{
  "n_layer": 9,
  "d_model": 768,
  "n_experts": 20,
  "experts_per_token": 2,
  "d_expert": 224,
  "d_shared_expert": 0,
  "activation": "geglu",
  "moe_layers": [1, 2, 3, 4, 5, 6, 7, 8],
  "router_score": "softmax",
  "normalize_top_k": false,
  "routed_scale": 1.0,
  "balance_loss": 0.00262,
  "balance_bias": false,
  "router_noise": 0.05,
  "router_bias": true,
  "init_std_router": 0.00719,
  "lr_router": 0.000523,
  "vocab_size": 32000,
  "norm": "rmsnorm",
  "norm_eps": 1e-06,
  "tie_embeddings": true,
  "optimizer": "muon",
  "lr": 0.00244,
  "beta1": 0.95,
  "grad_clip": 0.5,
  "batch_tokens": [65536, 131072, 262144],
  "seq_len": 1024,
  "train_tokens": 616500000,
  "steps": 4298,
  "dataset": "wikipedia_en"
}
Below are experts of layer 2 (counted from 0) of a mixture-of-experts language model. Rows are named router (the router's row for the expert), gate (a neuron's input weights, with its number), up (a neuron's input weights, with its number) and show model dimensions 640-703. Each number is 200 + 40 x the weight over its row's rms, rounded and kept within 0 to 999.
After each expert's rows: "mostly gets" lists some tokens that are sent to it at least half of the time. This comes from a sample of Wikipedia text that the model never trained on.

# expert 10
router,186,230,198,178,198,154,232,177,184,187,211,162,197,242,243,207,252,180,170,164,158,211,210,177,209,227,164,203,160,203,203,202,213,210,169,249,196,148,204,217,234,200,207,278,126,178,168,193,177,146,195,139,254,259,149,260,234,193,262,271,211,184,235,245
gate0,179,204,160,110,212,223,197,154,178,91,265,136,195,155,247,155,223,226,226,164,236,258,117,183,217,197,245,240,102,169,264,176,226,147,208,176,207,180,176,178,217,128,227,187,264,203,219,139,121,259,246,160,175,232,243,165,217,208,254,194,220,165,172,233
up0,236,181,252,154,200,253,306,186,129,214,178,109,208,230,190,265,238,224,203,243,169,157,162,258,183,191,241,238,184,194,161,199,239,265,284,135,236,140,300,144,272,172,285,251,190,202,176,194,172,130,177,157,182,177,200,231,267,269,159,184,212,219,201,250
gate1,214,215,198,196,206,188,201,291,206,165,205,258,224,166,272,178,159,201,82,136,205,240,284,181,225,204,204,236,230,274,140,190,199,248,242,196,173,229,234,205,212,257,183,219,215,232,253,200,172,179,173,131,199,207,176,166,180,192,212,243,174,192,200,227
up1,191,232,191,220,210,195,197,157,273,244,235,176,201,258,164,260,214,234,203,156,200,180,154,169,150,277,237,165,208,146,283,217,153,156,148,230,210,251,141,233,205,192,202,155,180,162,189,236,175,214,210,181,228,179,228,196,183,162,206,189,154,284,230,152
mostly gets: "|---|", "|---|---|", " Votes", " ±%", " Nominated", " %"

# expert 14
router,265,232,254,194,150,152,174,200,214,268,276,113,172,150,202,125,240,220,222,221,218,165,238,198,214,193,158,189,204,157,182,237,206,221,158,169,177,148,172,102,139,152,237,204,211,221,182,237,193,223,202,178,236,156,211,165,156,169,158,245,170,263,143,187
gate0,201,202,190,201,194,204,214,211,178,158,176,165,215,158,171,149,182,181,182,180,154,306,221,211,253,97,201,141,125,227,220,184,252,247,178,161,204,212,212,194,191,232,129,172,208,194,173,180,246,215,165,239,173,191,131,300,143,175,222,202,177,249,212,170
up0,170,247,169,194,166,190,213,192,167,172,178,229,208,179,138,206,179,181,216,189,207,228,155,200,222,188,180,195,250,163,146,183,169,175,154,203,194,241,163,136,183,160,138,185,239,155,262,152,225,231,139,205,182,217,178,263,192,179,194,199,245,181,224,148
gate1,208,237,227,174,188,198,304,185,190,247,238,259,181,209,250,202,172,205,222,199,197,163,190,174,147,147,217,188,202,218,187,191,269,210,150,200,238,246,206,153,160,234,254,133,212,200,173,204,194,125,199,195,235,133,213,239,161,173,164,266,130,197,232,205
up1,196,266,171,150,197,224,265,232,151,214,264,268,184,217,287,148,182,232,142,169,223,148,166,168,195,236,152,253,256,273,183,223,190,185,182,218,210,184,273,156,238,187,187,220,244,208,210,180,164,209,256,191,194,250,199,262,190,232,176,133,172,222,152,272
mostly gets: " \"", "|", " “", " •", "      ", " Genus"

# expert 4
router,171,237,194,181,261,218,265,155,175,176,197,218,201,184,152,290,217,151,209,116,169,155,154,176,209,212,279,193,203,171,201,173,195,134,206,236,272,244,205,194,236,186,161,189,155,167,209,261,194,152,166,240,276,194,209,268,211,202,201,239,201,136,190,242
gate0,245,223,192,172,231,207,250,235,268,200,277,159,209,202,183,264,218,172,202,194,162,193,207,106,209,185,132,298,249,123,228,240,217,199,173,188,142,288,245,203,232,196,152,138,243,190,145,229,191,215,212,218,183,185,233,208,209,250,162,176,136,234,231,170
up0,197,145,197,148,240,203,184,177,147,189,229,136,179,217,155,281,240,185,197,211,160,226,224,177,167,174,145,254,281,196,166,158,219,163,211,164,149,199,208,191,259,146,204,177,228,196,192,303,201,166,231,233,195,192,233,225,171,223,138,145,167,232,219,183
gate1,224,150,154,121,153,170,223,195,200,187,240,99,220,208,152,223,230,199,134,180,173,144,188,174,178,164,146,142,222,306,207,188,162,230,203,166,192,187,241,191,256,174,165,227,164,206,236,198,203,178,208,178,200,200,146,245,155,235,149,210,169,155,186,220
up1,202,227,201,321,132,215,225,218,201,216,244,213,208,218,171,225,198,232,266,202,172,249,214,167,197,212,214,279,175,140,192,213,185,150,218,208,237,249,208,186,193,209,240,218,183,227,152,137,199,159,135,203,181,188,252,228,143,204,233,168,194,223,208,258
mostly gets: " kg", " pm", "′", " million", " ft", ".3%"

# expert 19
router,188,212,170,227,225,281,188,229,149,253,188,261,179,236,212,171,165,187,203,208,175,231,206,173,201,210,226,163,250,226,213,194,194,223,205,206,176,201,245,204,171,121,236,211,142,182,214,193,215,214,261,177,208,234,245,224,199,237,158,199,184,126,199,237
gate0,175,193,232,293,216,201,218,141,237,79,184,237,217,117,145,171,204,220,120,203,204,221,198,226,177,236,198,124,184,209,151,241,238,269,343,205,151,219,216,160,238,165,233,156,210,202,181,223,208,185,313,297,260,269,204,181,186,216,158,171,167,267,189,279
up0,183,130,215,165,194,200,210,286,219,231,194,138,179,210,249,203,208,124,238,214,192,215,222,182,225,180,159,212,172,199,239,136,198,155,183,195,188,230,218,201,199,260,138,236,147,209,188,193,226,187,191,98,105,103,255,186,170,240,241,201,151,194,254,143
gate1,214,102,206,158,223,209,154,191,170,125,211,145,215,224,194,172,125,195,202,115,122,194,226,178,234,206,175,141,198,151,153,196,244,237,209,280,186,144,197,191,171,136,194,178,197,283,205,155,220,232,238,164,168,166,182,201,210,224,182,217,207,187,166,209
up1,270,131,237,244,207,122,244,219,155,201,168,110,217,227,199,139,159,244,249,182,187,251,156,229,274,204,163,166,215,141,142,198,164,247,204,149,272,185,198,184,235,151,174,244,198,207,159,185,238,173,254,201,231,179,159,229,224,210,229,235,210,189,245,209
mostly gets: "AF", " Kor", " 0;", " Er", " Bailey", " KSA"

# expert 13
router,136,195,166,203,160,187,215,132,193,176,178,187,196,302,181,190,152,184,165,212,191,194,232,193,205,254,244,295,265,213,99,229,227,214,200,190,279,255,177,166,234,220,228,169,134,265,219,208,172,173,94,149,241,174,209,197,178,180,210,209,166,161,178,207
gate0,150,190,156,258,155,86,148,270,211,170,226,147,192,262,204,217,193,197,131,227,136,219,159,176,180,140,231,220,144,155,177,172,186,200,185,238,214,205,164,224,200,161,181,136,133,140,229,211,186,208,174,199,164,256,191,134,158,268,250,201,181,191,145,101
up0,165,213,201,169,203,191,215,165,276,140,234,172,184,205,213,102,305,232,141,181,195,222,222,176,207,312,248,239,189,229,229,185,207,175,253,300,160,191,224,202,189,210,184,152,206,182,194,272,275,215,204,164,162,194,181,258,182,117,193,129,179,142,188,194
gate1,217,207,156,156,230,160,164,226,148,176,268,158,183,165,222,157,185,209,196,192,148,203,150,140,136,250,177,266,174,176,203,156,123,172,211,197,222,205,313,223,238,189,221,257,182,177,188,190,204,202,213,222,175,138,96,56,131,214,227,246,170,117,199,176
up1,178,224,214,171,203,192,217,223,153,176,225,132,173,139,232,179,128,163,192,178,192,199,123,72,151,241,158,241,249,244,134,211,140,135,209,207,216,176,346,208,263,218,233,231,123,190,183,173,215,220,271,197,165,169,170,104,132,226,182,212,219,142,135,193
mostly gets: " species", " Species", "idae", " Genus", " Clade", " genus"

# expert 11
router,179,229,173,182,254,171,113,240,203,192,194,117,194,216,204,141,139,228,212,206,188,157,238,187,200,235,173,238,168,172,147,201,197,193,238,139,218,202,213,163,211,177,178,126,257,193,116,203,182,221,161,157,152,268,225,201,175,175,212,254,227,129,251,188
gate0,229,188,225,206,113,273,190,208,190,166,195,192,203,183,200,184,159,153,222,238,249,245,230,229,138,160,187,186,229,180,178,187,266,174,252,122,213,170,241,198,163,216,236,183,168,262,178,158,229,219,182,189,149,230,224,151,196,207,187,210,181,227,247,269
up0,170,246,207,185,228,127,254,177,212,264,149,177,195,173,210,208,237,222,186,149,172,217,255,164,219,223,185,181,229,198,215,252,211,196,209,242,234,260,240,207,211,153,107,197,182,150,236,251,195,160,209,222,211,105,190,299,175,189,191,183,230,158,138,181
gate1,217,178,165,181,197,150,230,189,258,232,246,202,199,206,203,99,181,168,184,216,174,136,215,164,234,194,253,184,144,193,250,243,131,137,224,168,167,196,163,230,232,179,248,251,259,175,280,232,151,248,201,247,181,226,233,162,179,231,193,150,151,208,232,161
up1,189,194,210,176,219,164,116,192,228,220,163,226,192,244,245,215,187,244,170,210,250,164,186,274,232,160,250,240,229,205,187,217,267,238,243,221,212,222,175,209,143,222,179,211,164,173,251,205,237,190,207,189,283,173,180,166,265,181,196,153,158,230,151,264
mostly gets: " that", " when", " with", " than", " while", " before"

# expert 5
router,180,228,207,191,223,174,227,214,198,131,258,192,206,198,169,258,187,205,156,239,145,171,231,167,229,122,127,226,155,162,210,230,189,142,215,232,121,168,173,202,199,208,161,236,234,180,200,214,234,197,195,146,163,191,203,266,166,245,177,189,156,199,254,241
gate0,130,151,170,170,253,207,202,233,145,210,126,223,203,211,242,191,178,232,237,214,178,123,182,154,193,226,247,164,201,108,258,186,200,106,221,94,199,216,122,197,152,214,232,190,293,257,246,152,191,201,161,200,183,216,227,188,164,199,176,157,242,109,247,246
up0,223,205,188,237,193,248,172,239,219,156,269,177,186,154,208,175,198,186,179,213,184,275,223,154,127,121,174,307,219,273,219,243,224,149,178,260,200,143,260,319,248,124,152,182,126,178,189,200,274,242,225,174,226,174,245,246,244,169,180,209,159,227,101,177
gate1,165,236,211,211,212,145,194,146,144,164,225,218,195,175,95,224,224,212,151,272,208,174,163,152,181,165,263,192,160,115,206,239,254,212,237,219,180,213,231,179,156,225,180,166,177,186,114,200,216,312,294,229,192,224,190,146,247,108,216,196,241,196,160,242
up1,194,189,223,184,203,217,177,199,134,247,188,224,197,248,235,228,256,131,287,205,169,143,201,243,255,181,314,218,266,214,241,174,202,164,151,205,196,209,213,179,257,159,214,223,250,144,260,169,236,165,146,189,291,207,214,215,152,228,172,173,162,178,186,205
mostly gets: " have", " has", " him", " been", " such", " she"

# expert 0
router,209,141,206,210,251,183,191,247,146,168,134,247,214,163,173,307,164,146,151,143,225,222,131,218,195,153,214,119,189,215,304,211,220,184,200,218,222,218,216,248,208,292,195,190,236,246,180,167,189,211,224,159,217,207,166,198,248,265,154,109,128,183,228,181
gate0,190,231,227,218,96,259,259,138,277,205,196,189,217,211,214,242,204,151,261,168,205,203,188,187,224,275,130,212,220,211,221,245,231,227,207,142,232,236,196,257,234,125,146,162,139,250,173,169,264,117,189,191,196,235,163,186,229,252,137,177,238,213,186,193
up0,243,226,191,150,209,204,242,161,222,186,223,190,197,213,233,271,210,154,341,182,193,274,180,172,194,179,78,210,181,189,208,151,205,214,140,184,155,160,158,260,197,177,230,166,269,267,155,75,246,205,164,156,180,196,134,201,297,204,156,163,114,245,179,199
gate1,183,116,178,236,225,297,124,221,193,194,221,255,213,198,171,149,201,208,224,222,239,202,186,305,187,154,158,217,199,261,137,172,126,264,163,195,213,250,151,220,204,207,221,224,219,145,85,246,189,240,287,174,209,214,196,169,207,174,182,208,130,160,167,233
up1,155,233,245,162,213,143,250,184,201,213,246,229,202,173,174,199,217,184,184,202,227,180,207,131,214,222,247,155,179,187,219,215,283,196,211,209,166,158,242,204,203,168,191,169,177,278,270,185,238,186,159,202,197,188,208,167,238,235,186,189,246,239,173,180
mostly gets: " Center", " Corporation", " Affairs", " School", " Valley", " Square"

# expert 6
router,254,206,164,188,255,243,155,162,227,208,207,271,188,213,217,200,181,244,200,193,197,205,170,250,213,231,247,187,247,188,258,271,249,170,142,209,254,208,244,207,142,163,244,243,189,238,159,191,210,184,157,226,222,224,192,151,234,235,264,191,195,233,197,192
gate0,226,172,196,229,239,283,182,211,261,195,132,243,185,212,173,147,212,224,194,226,215,179,211,200,191,260,203,154,144,149,135,198,181,239,181,216,230,208,243,251,192,140,225,172,191,222,226,225,235,216,217,220,237,283,174,196,215,266,174,189,242,173,244,130
up0,182,307,249,265,125,110,208,246,158,209,208,182,238,245,206,136,212,161,175,141,183,222,186,139,306,172,169,192,240,315,288,201,217,191,215,169,122,252,257,187,172,215,152,229,223,221,138,205,198,203,180,154,163,176,202,238,212,188,198,178,153,167,170,212
gate1,176,191,221,172,226,166,218,203,205,159,156,238,191,230,211,254,239,153,220,235,282,204,224,185,183,193,145,199,209,182,225,255,217,131,219,173,182,216,160,163,198,211,139,212,184,192,104,180,209,219,201,182,206,167,162,207,186,166,229,251,255,190,213,223
up1,284,179,200,202,168,150,171,191,169,224,169,188,203,205,209,162,183,222,194,144,155,148,205,144,213,194,238,185,202,240,140,158,120,264,198,212,250,163,224,201,256,244,303,178,220,183,261,197,187,197,231,254,256,145,201,170,180,144,131,180,186,251,197,153
mostly gets: ",", "),", "\",", "\"", " 3,", " 5,"

# expert 15
router,170,194,180,210,153,146,235,198,223,207,142,125,202,193,211,250,240,200,165,155,269,176,209,255,209,196,213,213,218,212,153,214,165,166,235,165,154,136,163,171,191,241,107,243,284,162,115,153,266,228,207,291,202,164,181,181,170,238,265,216,273,223,177,205
gate0,164,204,175,79,256,163,263,182,133,305,196,195,193,259,180,264,230,258,171,199,255,223,179,194,217,201,284,250,202,247,159,227,174,211,210,230,196,152,214,137,216,237,216,236,144,171,214,201,249,210,197,223,197,218,155,161,192,233,138,173,231,256,223,175
up0,189,175,137,215,170,170,232,163,201,210,188,231,204,235,181,239,189,198,204,199,211,203,219,245,186,222,190,199,220,166,140,235,169,259,242,214,115,210,203,151,158,242,226,227,168,200,149,218,222,205,199,274,230,157,187,200,247,254,126,150,310,247,183,213
gate1,172,186,237,182,246,217,235,208,205,170,202,234,201,180,227,123,207,137,215,189,202,214,225,194,190,124,197,173,209,203,155,212,210,277,138,114,241,170,150,148,203,150,199,222,165,174,175,120,254,134,191,201,188,223,191,188,150,222,153,227,156,193,198,223
up1,180,215,168,201,199,159,148,200,200,226,205,162,212,217,161,300,207,234,198,176,233,212,218,200,218,258,151,237,180,203,225,226,192,151,260,248,137,192,245,211,174,223,245,237,204,187,233,231,124,264,236,254,246,197,168,238,245,171,230,171,189,145,193,234
mostly gets: " Candidate", " votes", " Votes", " tournament", " Turnout", " round"

# expert 16
router,214,191,219,236,155,229,296,216,164,192,196,265,205,162,169,228,209,130,209,176,211,181,168,206,159,157,223,188,239,223,242,215,191,221,178,244,159,254,239,218,245,157,208,161,114,190,220,217,140,193,262,276,172,149,191,242,251,228,240,116,202,183,153,168
gate0,197,267,209,193,175,218,180,262,248,223,271,209,224,187,185,187,259,210,274,195,182,163,253,164,213,189,172,212,214,123,224,157,233,167,203,247,253,192,203,208,208,171,241,206,176,133,242,215,241,163,153,240,179,156,167,181,167,248,182,297,181,171,217,129
up0,209,150,151,211,231,178,166,247,248,215,226,295,204,219,133,221,136,206,175,223,214,187,152,213,248,189,196,207,194,109,189,183,251,156,208,204,167,231,215,189,236,271,168,178,205,124,161,198,276,195,163,200,245,215,225,225,131,200,188,229,206,210,177,196
gate1,235,232,237,226,128,205,240,204,151,173,203,210,235,198,185,224,191,233,207,183,213,177,162,270,212,209,191,231,291,118,227,275,144,199,232,180,279,204,144,219,228,239,227,182,212,186,142,206,110,223,225,182,190,204,179,191,215,200,265,189,200,148,231,197
up1,165,282,168,142,252,112,151,160,236,193,226,216,198,220,172,205,178,205,211,198,175,191,188,152,175,219,209,223,196,284,171,206,172,198,282,207,151,134,161,290,213,164,234,182,169,225,193,221,175,184,125,160,188,147,206,263,130,185,178,218,156,143,203,231
mostly gets: " alcohol", "rie", "ssian", "Effect", "bit", "acht"

# expert 12
router,266,245,228,185,159,212,256,160,251,161,244,186,194,210,203,180,242,129,218,192,235,207,138,186,140,213,248,152,221,235,225,279,159,210,166,302,208,192,261,200,181,207,179,225,194,212,130,139,236,213,147,175,242,227,238,259,193,201,253,154,166,234,242,152
gate0,185,160,216,97,151,211,199,183,118,250,166,274,236,189,151,298,153,140,197,213,180,211,214,220,255,190,131,195,292,231,171,190,175,162,230,279,225,153,158,231,145,163,207,188,181,213,169,210,255,151,277,169,179,282,236,181,172,183,173,223,167,243,203,196
up0,197,162,147,124,208,225,182,194,146,283,246,220,224,186,153,210,213,178,221,183,188,226,221,193,150,256,192,209,256,215,145,159,257,98,187,159,173,197,139,216,198,123,208,197,194,199,213,338,218,223,263,228,215,264,225,260,194,191,167,185,252,211,187,248
gate1,135,247,197,217,220,210,168,177,212,151,212,93,183,195,159,225,237,177,223,188,233,308,216,322,252,173,142,202,168,222,220,158,188,252,161,229,179,131,181,202,144,161,167,199,201,179,181,283,195,157,173,218,202,199,213,162,173,244,164,225,76,223,213,123
up1,253,173,221,108,140,213,129,182,204,274,170,258,216,268,139,173,185,196,205,160,224,131,189,117,168,204,295,239,186,231,233,193,159,192,310,177,244,259,151,168,211,258,164,206,150,240,199,248,227,223,283,224,229,208,208,229,202,157,247,183,214,254,183,264
mostly gets: " and", "/", " or", " but", " &", "–19"

# expert 7
router,180,259,243,137,155,181,156,227,192,193,264,227,199,154,233,224,159,164,247,203,231,108,232,161,221,228,228,226,181,212,192,174,259,200,164,139,204,235,213,181,156,166,217,225,213,209,189,202,171,171,213,287,233,126,256,135,263,169,185,162,152,220,198,200
gate0,148,243,218,229,171,272,144,271,232,123,217,142,196,235,210,176,199,170,182,198,214,210,194,211,216,119,196,202,227,232,134,133,238,82,156,202,162,217,144,239,220,174,232,115,237,237,224,191,263,145,180,210,143,221,175,191,232,156,154,165,143,196,267,229
up0,224,218,297,144,206,249,189,198,216,164,223,189,207,231,193,175,200,179,186,152,182,165,261,120,175,182,174,168,149,309,196,185,223,108,178,241,226,225,238,170,235,140,213,155,219,122,293,250,190,172,188,232,176,226,129,204,238,223,248,243,194,70,220,179
gate1,170,208,187,149,182,220,154,237,180,147,154,252,206,186,239,231,233,198,232,199,199,200,217,181,145,298,203,244,242,167,185,212,148,131,154,154,190,238,160,224,188,190,153,189,246,159,229,183,212,170,160,226,176,247,215,235,214,216,243,235,189,155,161,182
up1,105,270,107,133,193,268,142,175,178,146,211,175,198,131,255,280,192,213,190,169,223,247,241,159,187,235,206,227,242,99,192,200,200,182,191,201,134,222,124,238,204,207,185,154,228,154,252,201,185,181,173,246,227,191,190,265,260,274,143,182,185,234,175,177
mostly gets: "′", " UTC", " Died", " •", " Clade", " Location"

# expert 3
router,206,133,239,234,184,229,159,224,176,252,207,199,195,203,223,98,262,258,187,202,158,214,217,238,229,216,220,173,199,187,209,169,168,170,226,223,229,234,199,242,254,179,153,258,228,81,252,192,231,202,184,110,208,314,179,184,175,115,132,174,236,215,247,171
gate0,112,167,210,278,223,308,176,217,235,189,195,203,205,234,229,176,178,217,136,206,189,286,267,153,197,167,160,161,228,253,195,187,101,163,149,194,174,241,173,198,260,191,235,190,134,228,248,261,153,221,274,208,124,184,214,227,242,217,213,209,264,222,73,183
up0,155,145,240,299,192,175,197,231,227,163,211,232,175,234,218,210,156,136,213,206,150,193,171,204,188,129,154,204,174,205,182,125,183,166,188,273,177,183,215,160,197,160,205,150,184,175,158,216,105,190,251,122,181,126,191,291,190,241,217,221,65,225,196,243
gate1,197,195,189,139,168,211,258,188,172,194,208,213,203,207,226,189,213,259,92,231,184,168,257,158,191,250,260,168,141,193,245,183,298,225,172,194,126,279,252,253,204,230,233,165,184,200,249,147,157,206,174,181,158,252,204,207,261,234,205,226,188,219,235,243
up1,211,191,193,225,162,167,199,258,257,225,175,265,205,170,131,135,207,151,236,207,220,211,189,260,211,215,248,177,222,227,154,128,189,188,262,200,236,122,226,169,182,214,111,277,216,212,72,241,219,260,212,226,228,107,161,227,146,245,215,207,254,189,203,248
mostly gets: " \"", "Note", "----", " “", "incumbent", " www"

# expert 17
router,169,243,225,232,230,232,157,187,154,173,151,211,205,188,250,193,273,201,255,194,201,244,169,199,198,226,167,215,231,265,124,197,150,271,166,226,209,153,126,194,197,224,214,244,188,216,192,196,218,196,248,241,204,186,214,245,247,222,199,175,127,146,219,224
gate0,206,169,256,196,113,189,170,134,238,174,288,163,166,177,211,139,251,202,245,221,244,221,226,266,187,182,147,262,202,235,201,186,221,185,220,215,183,143,175,199,213,227,173,220,209,212,130,218,219,197,170,242,257,139,184,208,204,241,205,204,181,194,167,159
up0,231,243,111,157,212,199,174,228,192,206,111,199,236,215,177,232,163,183,221,238,193,179,147,165,215,243,185,140,277,181,248,255,200,150,203,195,190,211,155,192,213,174,206,165,157,234,275,200,190,253,201,140,121,233,269,174,159,179,187,217,185,278,209,220
gate1,235,122,223,178,201,177,181,198,266,121,185,174,212,227,178,278,202,196,265,245,186,222,149,246,195,198,192,243,211,163,191,211,206,217,144,220,188,241,84,132,234,259,98,216,223,217,243,266,204,181,240,161,175,227,234,141,253,194,221,231,143,200,228,212
up1,227,164,161,176,199,193,165,191,215,274,152,234,182,252,162,291,173,208,229,217,219,157,259,137,199,174,199,231,272,257,187,141,196,167,258,124,209,186,185,234,195,228,192,177,192,242,160,221,216,212,208,245,150,232,171,170,171,267,137,203,177,234,192,188
mostly gets: " John", " William", " James", " Paul", " George", " Michael"

# expert 1
router,233,211,133,256,265,172,171,244,278,227,197,191,199,205,163,231,130,213,208,223,181,247,224,162,200,162,138,213,217,147,210,200,207,224,217,179,222,279,225,192,112,240,190,202,257,248,185,181,224,210,150,167,157,206,158,158,144,278,224,194,283,229,247,210
gate0,185,216,184,230,249,162,228,144,166,223,195,208,160,180,215,173,183,192,159,216,202,208,214,157,187,208,189,206,196,104,226,211,274,214,190,224,157,261,199,216,186,182,171,263,134,208,190,208,190,238,227,220,187,230,110,201,212,274,190,247,122,262,217,172
up0,194,169,185,166,144,183,248,185,186,164,174,186,173,280,184,198,133,221,210,216,195,227,167,204,212,204,201,176,195,141,255,193,251,209,199,152,206,272,214,236,212,190,64,267,174,266,211,134,241,262,170,311,178,254,185,206,185,249,226,214,210,266,181,120
gate1,191,185,192,162,253,233,215,233,209,267,189,141,191,253,209,164,237,255,216,231,185,204,117,178,211,179,198,171,206,187,233,176,174,148,160,155,163,167,90,203,146,252,125,231,267,198,173,126,179,188,274,191,211,166,187,156,165,181,178,207,231,163,217,240
up1,137,194,151,250,161,149,185,143,235,152,220,223,226,225,205,197,200,167,171,199,210,166,259,139,162,272,131,270,195,192,238,149,217,256,203,228,262,275,221,197,276,159,162,197,210,127,173,236,200,244,276,234,193,207,178,243,189,192,181,211,216,158,136,196
mostly gets: " from", " up", " on", " during", " won", " held"

# expert 2
router,217,118,234,233,130,255,208,254,203,270,179,201,209,211,179,108,276,223,172,241,162,228,181,212,171,229,209,206,200,234,217,154,170,221,235,164,218,185,243,198,206,220,234,116,242,137,242,264,275,242,239,186,143,251,174,186,212,175,105,177,229,186,154,176
gate0,156,324,200,258,286,209,134,270,187,125,244,244,208,212,196,168,132,102,204,200,267,245,185,241,220,243,187,211,200,197,210,251,195,146,218,226,158,89,144,168,202,201,213,150,192,201,261,178,234,156,179,240,176,175,208,158,211,214,237,262,225,281,253,106
up0,186,286,186,274,212,209,159,223,174,199,184,198,210,223,196,173,166,105,157,231,225,213,217,247,217,175,184,147,217,245,174,288,192,167,233,259,149,87,175,260,202,212,268,133,199,197,226,241,271,175,96,208,219,173,197,132,228,186,249,194,216,212,258,141
gate1,213,222,181,249,258,211,168,236,209,206,202,246,217,206,162,244,226,151,219,239,237,197,169,162,224,93,176,219,309,145,186,160,218,188,167,267,197,154,110,135,258,260,165,232,190,234,159,181,321,157,194,297,251,198,180,163,255,182,157,169,149,201,229,220
up1,195,222,203,197,188,231,208,267,174,244,197,118,178,174,222,170,138,191,181,198,179,183,252,229,208,225,239,198,162,235,194,173,168,191,218,254,185,222,188,210,149,176,204,218,197,191,266,191,159,199,222,156,183,189,256,165,223,263,220,250,205,225,222,242
mostly gets: "'", "’", "ship", "ial", "ive", "ic"

# expert 8
router,264,212,204,172,171,109,201,175,184,133,172,214,207,172,252,192,205,284,223,230,239,197,194,266,186,156,205,133,144,227,198,199,192,202,147,156,163,169,158,219,180,215,178,181,166,207,190,234,234,188,218,142,209,138,146,213,207,155,227,260,225,250,195,148
gate0,195,239,207,255,187,269,163,203,166,199,187,174,189,233,174,167,279,272,171,220,231,145,190,250,164,259,144,183,158,259,208,194,192,200,211,179,192,128,175,250,129,211,213,195,194,178,287,227,215,179,180,209,238,199,188,209,228,210,220,209,144,120,185,219
up0,132,210,126,253,167,205,213,222,191,153,177,193,224,241,218,271,241,198,196,198,158,129,186,251,192,227,154,126,116,170,217,211,195,95,151,214,144,173,218,240,164,128,196,210,235,241,190,205,158,161,190,174,286,206,172,178,197,204,230,244,159,154,174,153
gate1,227,101,281,153,194,150,180,138,237,198,231,58,210,225,116,179,162,216,124,177,201,180,143,136,185,218,217,189,172,216,202,206,214,182,140,139,240,234,125,198,157,162,206,193,176,273,210,219,244,216,217,207,266,238,203,177,236,170,201,166,245,179,117,201
up1,202,164,285,200,197,155,173,141,266,241,217,67,204,233,148,182,179,255,147,183,178,161,200,163,178,169,195,166,133,212,193,213,198,197,171,160,189,221,133,154,188,192,200,190,181,308,194,188,252,231,230,219,240,234,197,210,162,163,159,202,243,205,140,201
mostly gets: "==", "\n", "===", " ==", "---|---|---|---|", "===="

# expert 18
router,115,134,195,164,217,251,198,158,240,163,153,178,197,218,179,203,169,199,179,211,221,233,204,153,230,240,161,199,159,117,286,207,281,144,247,201,204,231,175,248,199,217,246,192,227,224,262,128,119,229,187,206,155,212,196,167,122,153,122,219,180,189,190,187
gate0,197,190,181,248,197,175,278,213,234,225,192,186,220,197,181,126,231,190,180,201,194,205,117,231,201,207,186,218,236,173,140,219,221,183,171,142,220,190,124,267,270,217,212,249,183,178,235,175,277,238,186,189,190,195,186,234,185,232,195,274,206,269,236,229
up0,135,185,181,228,198,247,221,150,139,203,163,197,205,236,212,258,198,200,198,279,200,220,208,204,205,191,252,113,145,180,163,222,226,262,184,215,204,157,254,226,193,177,207,252,145,226,217,197,183,148,221,166,265,193,267,140,241,191,163,114,199,243,261,154
gate1,176,187,159,241,198,130,150,175,157,188,226,289,211,176,185,221,167,179,110,199,210,177,169,274,227,174,160,188,212,182,169,185,220,314,180,182,176,241,219,163,295,202,188,161,205,274,134,156,191,192,158,175,208,186,245,195,140,209,80,222,212,241,212,171
up1,240,179,204,246,225,188,233,229,179,139,225,248,214,217,204,181,239,240,179,196,161,122,173,239,192,176,267,187,128,216,249,233,260,177,192,196,126,302,168,153,232,205,73,162,180,188,218,229,203,196,208,143,212,247,203,184,259,189,137,227,158,196,270,258
mostly gets: " one", " all", " two", " most", " three", " four"

# expert 9
router,179,176,155,143,184,222,229,188,221,156,227,189,206,204,200,253,184,193,206,242,172,236,174,196,188,219,233,201,140,166,227,160,193,231,229,261,139,130,202,267,316,202,230,192,193,184,271,253,123,193,210,207,226,192,214,156,220,204,163,231,192,310,217,257
gate0,245,195,172,191,119,254,224,172,248,170,210,56,221,150,222,208,184,175,151,223,199,148,206,237,154,214,256,185,172,136,268,202,203,248,241,186,143,157,212,225,213,193,207,230,161,236,149,172,198,250,145,278,191,182,212,281,221,222,248,224,234,263,240,228
up0,134,273,255,180,194,132,207,188,187,168,226,201,174,229,126,218,167,194,197,182,272,215,209,114,257,235,231,224,122,235,130,202,180,234,237,128,157,199,230,176,221,140,208,201,211,200,268,262,120,189,196,226,152,204,175,172,211,210,201,167,200,181,173,218
gate1,191,137,187,226,254,167,169,210,190,199,177,261,230,315,183,230,158,192,206,219,194,223,215,225,236,262,164,146,217,204,201,254,177,214,105,236,206,218,184,175,248,189,255,202,97,201,197,213,122,248,238,283,196,188,169,179,226,163,211,252,90,194,252,169
up1,68,288,185,247,204,171,177,154,155,176,170,186,192,189,181,217,130,163,271,200,125,244,242,184,164,235,107,263,169,237,128,237,214,217,269,150,135,275,180,197,202,159,202,187,137,239,241,190,225,209,216,225,249,112,248,222,216,247,197,173,181,179,207,196
mostly gets: " century", " American", " former", " British", " military", " European"